Weights of a small mixture-of-experts language model, trained from scratch on English Wikipedia: width 384, a softmax router.
Below are experts of layer 10 (counted from 0) of a mixture-of-experts language model. Rows are named router (the router's row for the expert), gate (a neuron's input weights, with its number), up (a neuron's input weights, with its number), down (a neuron's output weights, with its number) and show model dimensions 0-95. Each number is 128 + 32 x the weight over its row's rms, rounded and kept within 0 to 255.
After each expert's rows: a language model's description of what the expert responds to; "mostly gets" lists some tokens that are sent to it at least half of the time. This comes from a sample of Wikipedia text that the model never trained on.

# expert 24
router [132  57 127 189 125 140 159  95 125 134 133 127 135 154 162 179 169 150 126 117 161 147 162 134 132 117 214 166 129 127 143 129 107 121 139 134 125 124 140 140  89 140 105  80 101 129 101  46 118 126 114 112 135 113 121 131 158 101 114 167 125  97 125 149  49 124 190 109 106 180 147 148  75 117  98 156 123 144  78 164 126 118 170 117 112 142 118 132 143 141 132 145  86  68 106 102]
gate3 [ 76 130 136 128 141 176 154  94 119 166  95 153 168 138 111 136 137  96 215  94 104 105 144 130 111 118 171 126 189 142 141  92 214 131 167 131 151 131  80  99 145 149 120  69 162 156  97 176 100 163 143 102 210  67 140 141 139 168 128 200 114 126 149 171 115  94 149  91 143 147  77  90 219 115 136 182 146 147 134 111 153 148  98 101 137 134 111 136 153 112  71  86 130 113 168  93]
up3 [151 125 231 197 141 145 110  87 123 128  86 140 111 177 147 146 150 113 111 110 144 162  74 139 118 130 174 131 108  95 134 163 183 144  78 155 148 154  87 198  75  92 101 183 167 112 186 109 155 101 116  68 149 115 136 118 112 141 132 122  87 121 188 112 145 140 131  95  71 179 111 113 156  95 113 138  99 116 148 116  75 164 151 107 130  88 146  90 105 163 188 123  76 207 126  81]
down3 [156 144 162 112 153 171 114 138 156 102 139  93 182 174 151 158  88  84  56 180  78  93 118 115 111  76 152 134 230 139 179 126 110 141 132  40 141 160  99 104 130 155 126 135 116 138 108  78 130 114 111 178 115  82 176 137 127 108 194 131  89 114 129 156 154 163 125 104 155 143 106 117 119 143 147 105 147 156 144 153 111 111 193 123 145 148  81 144 119 162 103 103  92 140  42 159]
What it handles: Generic category nouns. Common nouns for events, roles and categories, such as season, part, team, role, Award, date, Year, often before of or colons.
mostly gets: " season", " part", " Award", " role", " number", "final"

# expert 22
router [135 131  99  68 166 150 163  98 157  70 153 104 157  71 107  89  85 140  86 132 125 151 101 164 110 103 107 137 109 138 123 135 159 174 148 133 126  88 108 142 121  73  79 124 113 124  85 152 108  98  91 111 109 151 137 143  94 147 106 108 179 141 111 190 120  89  72 156 150 132 127 104  89 106 135 142 151  65 107  92 125 122 150 187 148 142 137 149 149 133  78 128 156 117 157 183]
gate0 [141 148 132 139  64 191 123 177  73 139 133 180 155 125 172 122 140 140  67  54 148 123 179 117  99 154  85 158 170 104  95 110 235 123  74 187 106 135 140 125 127 115 104 181 168 140 149 128 145 137 168 159 121 135 199 152  71 143  95 138 181 133 134 127 159 143 133 117 114  59  90 162  99 136 106 119  87 145 135 161  99  96 181 200 111 143 144 193 160 152 148 129 195 112 148  92]
up0 [ 89 148 145 120 146 162 119  79  61 147 106 173 144 126 112 160 151 124 136  43 166 116 148 130 151 109  75  93 151 156 175  95 139 133 165 146  83 113 112 135 180 155  95 125 103 186 112 158 127 135 166 165 120 136  58 144 107 193 159 135 106  96 126 121 176 151 187 157 132 121 145 119 182 179 109 154 153 120  97 129  48 133 114 141 154 149 123 130 132  90 163 121  91 161 136  82]
down0 [138 169 140 147 123 149 130  90 144 140 166 115 126 118 159 172 134 179  87 137 105 182 101 101  85  80 130 131 105  84 128 120 125 137 138  71 122 114 108 106 111 163 185 191 145  31 132 120 157 137 135  91 106 167 131 134 147 149 146 161 118 109 128  99 137 131 166 144 145 117 165 148 142 115 135  82 124 119 117 149 125 166  90 114 113 116  73  81 120 124 170 154 136  75  88 142]
What it handles: South and East Asian names. Syllable pieces of Indian, Japanese, Thai and Chinese personal names and titles, often in cast and film credit lists, e.g. Imtiaz, Katyar.
mostly gets: "ō", " Yu", "iya", "ā", " Raj", "ı"

# expert 23
router [145 149 143 120  74 143 166 105 119  87 100 106 120  77 114 117 103 157  75 116 148  90 121 185 156 177 149  68 132 123 166 157 112 115 135 129 116  80 142  82 144 127 186 109 111 105  78 114 143 134 157 159 130 164 121 163 149 131 134  78 170 191 213 146 207 148 139 113 117 208  87 148 121 193  57 151 156 136 139 129 130 156  90 129 129 155 109 159 118  95 106 109  83 170 160 143]
gate0 [ 93 110  79 156 101 126 102 118 110 107  86  91 113 183 154 133 101 171 134  80 198 161 152 100 141  58 128  93 111 129  78 162 147 158 185  80 113 144 161 137 104 144 144 150 105 146 163 140 154 102  96  90 139 162 145 155  99 114  99 138 134 147 143 145  91 142 170 122 122 111 115 140 108 100  96 137  98 173 171 142 127 138 152 184 165 133 202  93 208 153 108 126 176 145 105 185]
up0 [ 97 108 143 112 139 119 118 164  54 134  81  78 207 136 177 131 166 145 125 108  99 128  70 105 116 116 127 153 174 168 138 117 111 180 153 126 183 132 199 146 144  91  99 154 151 149 143 159 103 189 110 126 175 107 150 167 123 112 131 137 124 135 175  97  86 147 150 120 147 137 139 122 119 111 117 142 132 140 138 138 100  84 130 142 143 118 124 134 203  83 144 134 174 177 152  65]
down0 [114 133 144 132 132 125 158 151 107 167 131 152 115 146  97  92  77 123 148 100 149 177 149 147 110 165 112 177 108 100 117 152  98  77 145 144 153  71 150 108 133 109 142 173 120 125 148 171  66 142 133 122 103 167  95 178 159  75  88 108 213 102  46  98 108 112 111 104 149 153  97 101 154 138 137 153  98 150 139 121  87 163  97 139 172 145 109 175 122 163  67 119 146 108  87 116]
What it handles: Articles and determiners. Articles the, The, an and demonstrative this, starting noun phrases after prepositions or at sentence start, e.g. the first, an ally.
mostly gets: " an", " The", " the", "The", " this", " This"

# expert 13
router [174 180 176 150 104  76 114 132 110  66 101 146 160  69 155 176 150  84 126 113 155 111 151  88 143 109  45 124 165 164 187 140 103 183 131  95 150 152 172 107 106 169 163  77 108 119 120 134 170 146 166 139 124 133 158 136 139 117 108 104 133 171 121  89  90 102 112 117 158 138 100 148 140 142 120 133 131 128 113  85 135 152 154 138 140 116 130 153  89 116  94 130 167 112  80 117]
gate3 [119 173 119 128 120 137 106 160 123 186 116 124 164 159  70 150 127 118  87 157 121 113 100 125  71 184 138  56 116 107 164 130 121  87 103 122  91 114 134 110 118  84 121 119 125 181 136 116 144 112 122 195 164 167 103 115 153  61  54  91 102 158  63 165 178 123 159  63  90 110 156 150  95 148 147 105 111 100  86 127 117 130 120 157 131  80 134 130 173 123 133 124 104 141  99  84]
up3 [130  95 182 139 134 140 121 114 150 114 132 112 174  95 158 125 109 192  92 112 111 160 146 125 116  93 111 133 127 198 109 158  94 160 129 155 115 185  66 113 107 180 167  90 117  89 109 130 138 156 145 156 172 116  58 118  76 139 136 103 152 109 154 125 147 138 169 144 187 106  84 157 159 173 103 165 148 164 107  85 109 170 118  48 110  73  97  81 106 139 153 119  94 108 122 118]
down3 [ 87 157 105 154 154 184 133 137 134 105 146 133 204 152 174 142 111 119 131  89 126  94  92 126 119 207 138 133  78 152 166 121  83 114 104  72  10 109 106  81 140 148 105 167 121 104 157 143 164 126  93 122 166 131 125 135 136 146 176 108 197 125  11 200  81 144 104 131 111 114 175 135  95 120 129 115 121 167 155 148 126  92 160 162 200 123  84 132 136 117 138 178  95  99 197 100]
What it handles: Prepositions and field colons. Locative and relational prepositions (in, at, of, de, near), plus colons after infobox field labels like City: or Coordinates:.
mostly gets: " de", " at", " in", "In", " In", "On"

# expert 28
router [ 81 112  46 155  92  98 154 133 138 147 157 121 149 148 152 174 173 136 121 129 128 111  95 207  72 127 156  93 142  83  69 153 107  96 103 141 156 149 150 178 134 125 147  99 129 126 118 124 134 126 122 145 146 166  86  67 186 150 131 148  97  54  70 146 116 141  77  99 130  69 112 164 115 105 115 106 109 163 135 113 105 118 143 126 116  97 106 136 134  93 174 100 101 139  81 106]
gate0 [ 73 161 172 129  89 137 132 160 118 121 139 123  61 187  84  90 141 159 139 155 185 132 127 144 152  75 178 143 156 158 164 110 115 118 119 146 198 118 144 173  97 138 104  93 149 148 137 110  73 120 133 108 167 148 116 114  80  84 139 124 147  57 100  77  67 172 148 133 130 134 131 138  90  87 183  84 157  78 174 176 171 109  96 127 101 160 179  57 194 140  99 146  86 126  73 108]
up0 [ 91 204  94  84 128 133 209 119  96 166  64 100 142 191 110  57 144 151 115 123 103 143 103 126 118 123 153 139 150 118 161 151 165 107 146 164 137 129 169 115 164 135 134 111 123 110  94  77 123 108 136 161  79 105 109  99  81  72 155 102 147 130 168 115  98 105  94 149 149 140 125 134 148 178 192  96  90  62  81 132 109 151 110 134  91 174 135  90 165  95 135  85 121 159  91 122]
down0 [154 180 124 106 122 120 122 154 167 125 145 132 160 107 115 111  96 114 129 136 141 113 155 103 111 195 138 105 152 129 100 137 125  99 163 162 124 114  97 150  78 112  97 114 171 173 153  84 134 118 112 127 103 127 123 150 131 168 100 129 115 108 158 172 158 164 157  63 121  94 146 135 125  72 129 179 123 165 122 113  92 133 166 117 168 104 121 165 136 174 136 106 158 141 107 162]
What it handles: Common place and object nouns. Concrete common nouns after the, a or his, often places and buildings, e.g. town, land, ship, hill, school, mother.
mostly gets: " town", " water", " land", " ship", " city", " village"

# expert 3
router [109 157 205 106 147 119  87 136 113 194 143 136 164 110  56 112 140 127 109 116 100 114 127 149 160 154 129 141 143 132  85  72 146  98  89 150 112 140 115 112  84 112 183 112 164 115 151 120 149 159 133 126 123  90 121  85 184 157 116 182 148 128 177 141 128 199 148 120 136 146 133  97 136 199 116 132 106 152 168 124 152 178 146 105 117  65 121 137 143 122 152 145  91 158 153 123]
gate4 [130  80 145  71 188 130 131 109 141 157 122 124 146  92  53 105 129  76 158 141  94 120 140 157 107 133  91 129 109  99  93 100 148 103 135 114 105 113 177 109 141 206 161  76 110 146 121 155  94 135 147 114  98  78 122 118 202 111  80 128 106 154 106 139 115 159  93 165 108 132 162 137 113 124 143 173  74 148  84 158 110 175 125  61 173 125 118 181 128 135 187  90 143 114 111 141]
up4 [161 121 166 124 117  93 169 132 141 128 117 153 115 150 112  86 136 136 126 155 115 124 147  66  91 135 124 160 137 183  62 170  96 101 139 103 183  93 114 149 121 178 126 113 194 122  85  79 112 124  65 131 140 152 125 114 143 133 147 194  89 194 161 126 165  92 165  84 155 175 143 126 150 109  89 118  99 146 123 122 128 124 178 135 156 121 135 155 107 120 126 133 115 105 153 154]
down4 [113 122 144 148 147 134 128 115  86  88 144 123 118 167 131 132 101  83 155 160 123 128  90 153  81 126  67 135 151 107  83 116 134 113 113 159 135 143 198 132 162 136  97  89 132  78 142  68  91  74 135 111 186 123 140 146 103 110 160 127  97  84 164 111 175 146  99  89 106  86 111 165 123 146  96  81 116 108  66  56  93 132 102 152  99 121 131 197 151 153  48 109  60 157 153 135]
What it handles: General adjectives. Adjectives and quantifiers after articles in expository prose, such as new, same, small, sufficient, political, low.
mostly gets: " new", " most", " small", " same", " large", " different"

# expert 21
router [126 141 131 156 172 106 134 134 170 121 106 153  98  87 153  60 132 138  90 153 167 148 189 132 134 171  97 140 109 140 176 177 189  94 107 136 130  92 104 134 115 168 159 132 150 114 141 190 157 152 132  67 172 173 189  87 187  94 155 128 145 176 141 157 177 164 185 123 157  94  95 201 117 136 119 134 134 102 111  80  64 177 136 122 135 125 125 101 125 130 150 129 143 184 187  59]
gate0 [106 190 128 145 131 173 189  68 109 146 116 130 103 123 100  87 104 143 139  64 144 188 169 107 127 154 118 126  86 136 116 119 193  99 140 142 103 126 149 144 128 124  99  95 174 114 122  92 143 125 108 109 154 106 101 150 145 162 134 143 168 130 178 136 128 118 129 152  55 138 103 129 158 199 157 162 165  77 134 167 118 141 151 115 131 118 143  82   9 150 203 164 110 111 118 160]
up0 [162  61 125 123  65  82 122 118 138 139 150 136 127 178 109  97 143 176 135 191 136 133 113 108 133  85 134  50  89 156 156 115 145 129 158  99 109 115 115 154 101 104 154 173  91 129 139 116  97 112 172 199 143 121 116 101 174 162  78 157 128 127 137 114 135  90 124 182 120 127 122 123  91  83 117 141 107 131 109 162 184 110 107 145 115 144 146 201 158 141 101  95 134 162 130 121]
down0 [122 153  84 172 104 139 122 154 193 139  92  87  55 121 102  70  95 112 146 120 136 112 116 131 134 128 159 152 144 156 146 135  92 126 149 119  93 156 193 146 158  91  97 172 127 132 156 155 104 127 160 210 110 131 101 114 119 182 137 165 168  73 187  96 173 119 105 169 109 185  41 102 171 152 140  45 147 158 169 146 115  99 116  90 167 136 136  98 149 136 118  94  83 118 144 119]
What it handles: Table cell separators. Pipe characters between table cells, plus semicolons, slashes, bullets and arrows that separate list or table fields.
mostly gets: " |", "|", ");", ";", " *", " •"

# expert 0
router [148  67  66 117 127 105 162 163 109 130 170 130 114 127 127 132 137  58  64 151 103 145 109 140 122 135 169 128 127  75 107  86  73 121 120 159 190  92 137 100 142 154 106 176 142 141 129  93  71 125 151 104 110  89  70 123 120 133 136 139 162  65 142 126 166 173 169 132  69 121 150 116 112 147 151 189 120 139 158  86 149 106 111 174 136 159  86  69 102 120 157 105 138  86 142 142]
gate3 [142 112 108 140 168 103 120 147 126  93 164 144 102 161 119 122 129  60 168 157 137 150 144 129  96 117 176 147 159  92 141  74 197 149 117 152 127 132 185 143 111 109 147  93 140 125 143 163 115 150  77 103 132 132 206 146 135 159 126 162 110 168  98 155 179 110  90 139 126  73  98 103 110  66 181  78 102 127 131 113 173 108  66  69 155 119 143 136 119  95 106 105 140 125 172 161]
up3 [176 118 194 125  98 134 118 119 147 151 113 113 118 136 128 122  95 133  74  88  92 117 169 106 141 186 146  96 117 159  89 161 122 154 185 140 100 120 125 137  90 135 146 188 180 146 127 129  94 146 121 120 173  89 126 117 192 138 115 142 134 136 128 112 161 114 159 132 121 187 152  73 115 113 160 121 109 123  99 100 117 124 148 131 171 122 214 153 198 175 134  97 148 153  98 131]
down3 [125 110 111 102 111  97 150 167 152 143  98 193 164  93 144 159  65 148 133  79  83 115 158 110 140  85 170 100 170  71 164 149 142 166 123  97 126  85 177 106 102 138 143 127 113 134 146 146 133 137 125 149 126  84 131  67 147 166 110 134 111 166 119 130 183 105 135 129 114 203 145 129  94 148 136 123 107 142 139 133 108 163 115 104 151  73 111 187 137 142 168 146 185 161 124 139]
What it handles: Media work nouns. Nouns for media works and their title or name pieces, such as album, film, series, DVD, plus plural -s on proper names.
mostly gets: " album", " video", " film", " Film", " book", " version"